{"n_experts": 32, "d_expert": 64, "router_logit_norm": 1.0, "norm_eps": 1e-06, "init": "uniform", "init_std_qkv": 0.0306, "init_std_down": 0.0, "optimizer": "adam_variant", "weight_decay": 0.094, "lr_head": 0.00668, "batch_tokens": 65536}
Below are experts of layer 4 (counted from 0) of a mixture-of-experts language model. Rows are named router (the router's row for the expert) and show model dimensions 0-191. Each number is 500 + 25 x the weight over its row's rms, rounded and kept within 0 to 999. Numbers have three digits each.
After each expert's rows: "comes before" lists some tokens at least twice as common just after its tokens as in all text. This comes from a sample of Wikipedia text that the model never trained on. Tokens count by the router's weight.

# expert 9
router:510487523483508495477503512481474501452472493489496513496510463498496471478558492501455507490528496511529507463483523519503432512460489508525523544515466483505487521491450487500515485525522494488517515528491518507494504513467489474501517487500528524527444510534483515492460494522515474469492490523486460546525487504502524480507503487497437504492506516528529537561496479527493473522558492522480551534501529501546498473464501464484489482496448527494545448550508513462510514495508474508514501468538506487513452497516513500513463494510494466462479516505556530531510447532514524499
comes before: "\n", " 0", "  ", " 1", " 2", "on"

# expert 27
router:452528472484554498491438533509512492535486476498556497488546527527533530525484436472484556503476465504534474529527484482481490461445520509491484474515468534516509473472520520496536494544507498522480506527512512491511487517497506541482525486444476470490482504527532523498508501463493500524485497473514526485515495480532465507510509517488508475488487535516528483499488530490492493507523509532524490481517550508477476554479515503495523461488546555518471549499512507551553476494497501516505497499539476496492463477512510524506512495488476515502480532514491531533539500482501519455
comes before: " the", " a", " 18", " his", " 2019", " this"

# expert 4
router:502539520497456493527536466498476516462492506462502526533499489465494471448512503515514469527525457494513482479508494442510513503472499498490512536526489551497498466514495541502496455489490521504466492476510499430521487484497515468531509533534513528507520475562506547520478482446495482480506536487500544527522511507479505524510515476489486535495519457479523491517548450534480494461426489489467512506480509459478498542527465492503538512501496514510476543505515487528512498514470528469509497477480504523530489507512520544496539515457498514494517475544505480503519522512491478485
comes before: " |", ".", "–", "%", ")", ";"

# expert 17
router:510486533469454516466458474512468490516463540492509478499508501490505533477498501491474525499439502475520523478508514541465463488487507516500538506499517528458508503466505466494511521495531497482518549535484540484476485491530519483542470475482480527527511459442542507521499490488532510505536500508503491490449508495521528479514518513477495479547522469462493500459495478496497527507475499499533503540515523486511494498480524511527466503484547465496458506467516507460450491531497491525503508476449512561472481496508504519503449497513461497467517539562484494519533541511474468500
comes before: "-", "|", "The", "M", "H", "R"

# expert 2
router:483465491452452495512479507571531480543512481456498530486540533498541483512469511483549497452501512526523524500484474479457476497495547513474490497473499513505461524530469531480454505495503530514486518533484469520493483464519487493488521518470527513476534503461483505459500525465490491511474467509507543503495546516508502475493486530497524459504517467515492486511561467522519496518481542506455551479484527534528502475495495516482490522495517517556491486518515479473487503481500560492457470504542501515494535528513485469488522491506472468460489505492487487536517508491532475486
comes before: "=", "\n", " •", "See", ";", "  "

# expert 3
router:503500522507469509547520515537493522465499503493490482519526487459478505454512487508512477486494512521466490471503496524503475544494516485461537535458528474509551476504540523471504511526513495508477479473519502485523461484510504504525475478545506519480480475532508518477572500482495513486460527523505482474493532504476479500488501439484479566493525493499530534507482469535509503478476482478488496461481527464477462499503489489510498537481533509476505526470509490538481549501457458462493560455506506503542546513470505550510521469488472500529488516445507493472498522506512486464
comes before: " |", ",", "-", ".", "–", ";"

# expert 28
router:466459474511495502475465513494507464500513491479499512487488506499512474507548519551545505478483518469487490469517497544552470480498486460534510507526476569479504488534497471507523516531506485520530501471487512517495519499503508509462481515469530518455508532484497520510518478495528498541532504521491462497502463504475451467501518477496490509464456545452543462529504498464474459507513537473478488502455507512526449534498528496494466484489478489455506541524519531498483429501505526536467507521504498503531472460547501493461471521493497478509488451486507502495493477476507523495
comes before: "s", "ed", "ing", " of", "ion", "d"

# expert 15
router:521520491517466464466549482494527503517516506503483536484484521506517484514529500527491510494501525471483507460490528506486524519529499484497511485485498529504517531560536479537530436482520505537544506506515451519510471514513504498462527526507512471444492480444526504516471494553498479508476521485492436504529485492504493519481459516524508454495491511519511527536501499455542507525505511520523499483527434486493541529491496489506461508538495471480486472546467531467519511466494483525475545497525520485490524519525482505558526527542518522501478509490490502534490492497480548472
comes before: "|", "\n", "  ", " were", " not", " than"

# expert 22
router:484503518490470511537510476466498495525533514507462538513483517504511501497471493508525503476525534487472528476489472513492496492453478488476496512516532481554533476502494469512478470494479505500515508517458517458513446511492514555512523506523507501514521533473492503460497480439479475465500496474491550498543471512517494526506537495501567437498468474497491502513480530518480444492478506524504498503486523505477452538513484510505520577488475545476551517501525505521515503534505453491531483525542455466511494510503478463520499539524493491476499499523538510515445504512508502487
comes before: ".", " a", " of", " in", " was", " also"

# expert 12
router:502492501489474512539434475493493514470492503495487545530471572510538535470494465481477463484531500499471492492515458514457500524524494484526497492533536516505527525502454504472514532496512543467554457521528505468519516505485482500513504483480447475488475517498482491487499508507507467487535508540532512494521507484530470520449489527481499483500491484486459500460456507537545561507485496463510512470527528492541492489495512498507508538466478458506534484496481478458504448499490493501525526471503489476486459512515515517491508550549471520477532547496493483477497482481506489496
comes before: " of", ",", ".", " and", " in", " were"

# expert 26
router:499471468505485552438484517466478505479530500473530473463503491496483489469501533459489538497529494510487506536484495548458494537517472509501489500467532473529484484528492489499496500506506479462505511506485480489513533535521491463528467461487538509449474452500481471515511485480528515496485510531494560510533454467512469476472532497537473523520499566523505481479510525522491531508519521492491484507534468509491462458478492545479520488465494473488507522486464465459502500502559480491490495495471509512470485503485484470532502481493478461552496542525501494484468504547497493535
comes before: " by", " to", " in", " the", " as", "="

# expert 10
router:462522458504568524503508530465497477529533465477565508503533459557519439489488478486533535534487504487485484521497502470513510550461531565487487516503479508458535507445530522532475496517481509513494516525527487521487532525488488486493515492508539473465520470545512557491494522453511490469456534545510486506475509476484482468504492526480506513516502526524531495505506515487509506492523507488514489527517497526519469511483495507536522482512551510487503522477479498542502501504484510507494482500496477491463512516465559476479522494474518495443492534489512499492487486467532494514
comes before: " the", " a", " his", " their", " its", " an"

# expert 19
router:474513509501471525517489468522519468492525524503497462482517525492519508455504504510514440548502483469528493451501484506510526463507497487505489475520456484501495488465517499556530522492514495479534437511465528513476522508492466469507491483512468498503479510532470500497501510515486512534490459490497474524520502524463489495466534483523504508522440468477498530459466526547461491523531500494438535537527511486532495485527525517477476482496481503549476485492498471473530502510515502502519468517478489539532485539508489465471477570476482517512492543466525495459509505533490503448
comes before: " of", "s", ",", "=", " in", " to"

# expert 0
router:524504517459464448490492547481514519509506478497512502498477486480528518478497523464462510525504504505503522464465544547520515492504448461536486502448489517513509538498540489555527504476508523531477470497518469478498492531479511510470495486535487520479461495467545492497474507537469535544519493457477499496510507476502482508524505492531528536496504525511528480511466473506523489472510517520483446516514502505503561487518571449499540467483498503485494519495515485484495517497485511505492538506500553526489493544457497529513523464513532517507489506466490458492455483496487550537
comes before: "\n\n", " The", " In", " He", " It", " he"

# expert 31
router:507483502541523526503527465501519498451478494539480503512487466491497559540498487482508511455513512496491488538487521477474485498504552540520506515510474473474500488512505511450501537530503508439479526483486508491466497508484473500544455486539469510515496459508512437513548467476517469489528485500500514478515516517467490513526491492492471491472481493501465512455482498512494481501514518461503509497464506532517530455527506517485458466522544484488453484488499491459482485534529492434522503509504517486533498499454534455496508559472521458530486480530516499481549508470491485483
comes before: "-", " and", " which", " but", "19", "born"

# expert 30
router:522509488488468514433510497478478503526491527474452510525476474542547466542494551525484478573464479511514526549505474517523582496510477493485530485521538492510492475519516462505506497490469501476472491511533496500526544504481489504462510527514514528514505496495497493515498513485528496480532485500459531506486477532555546507500500519560502541526527441483501493521499453514512528514513488519497469482482492490509484495518484494479529523479500514522487512568499465513512577499485514479522500496503494527504515480515506513495517490535465462550496482494479509519492523477494502492
comes before: " |", ")", ",", "–", ".", " States"

# expert 23
router:494476521532512484537511485482504496427543538470484523512501481472482472441511460472493463484505479511509526518479522505516516466482464518525559475528542534510522487534482528535515523475548495536487505503499491538490462502444524495504514485510497509513516497491473487529483507467511500479485532461478479484503485466481485512525546479501482504497538507468493475477536509450472505500501461467510503466523441431496503545478492506528489479473514477538482476519500505512502553511481503515489529500506525557502493477533551494522503504507508513518514491486503526470483515480513554479
comes before: "\n", "=", "\n\n", "n", "l", "r"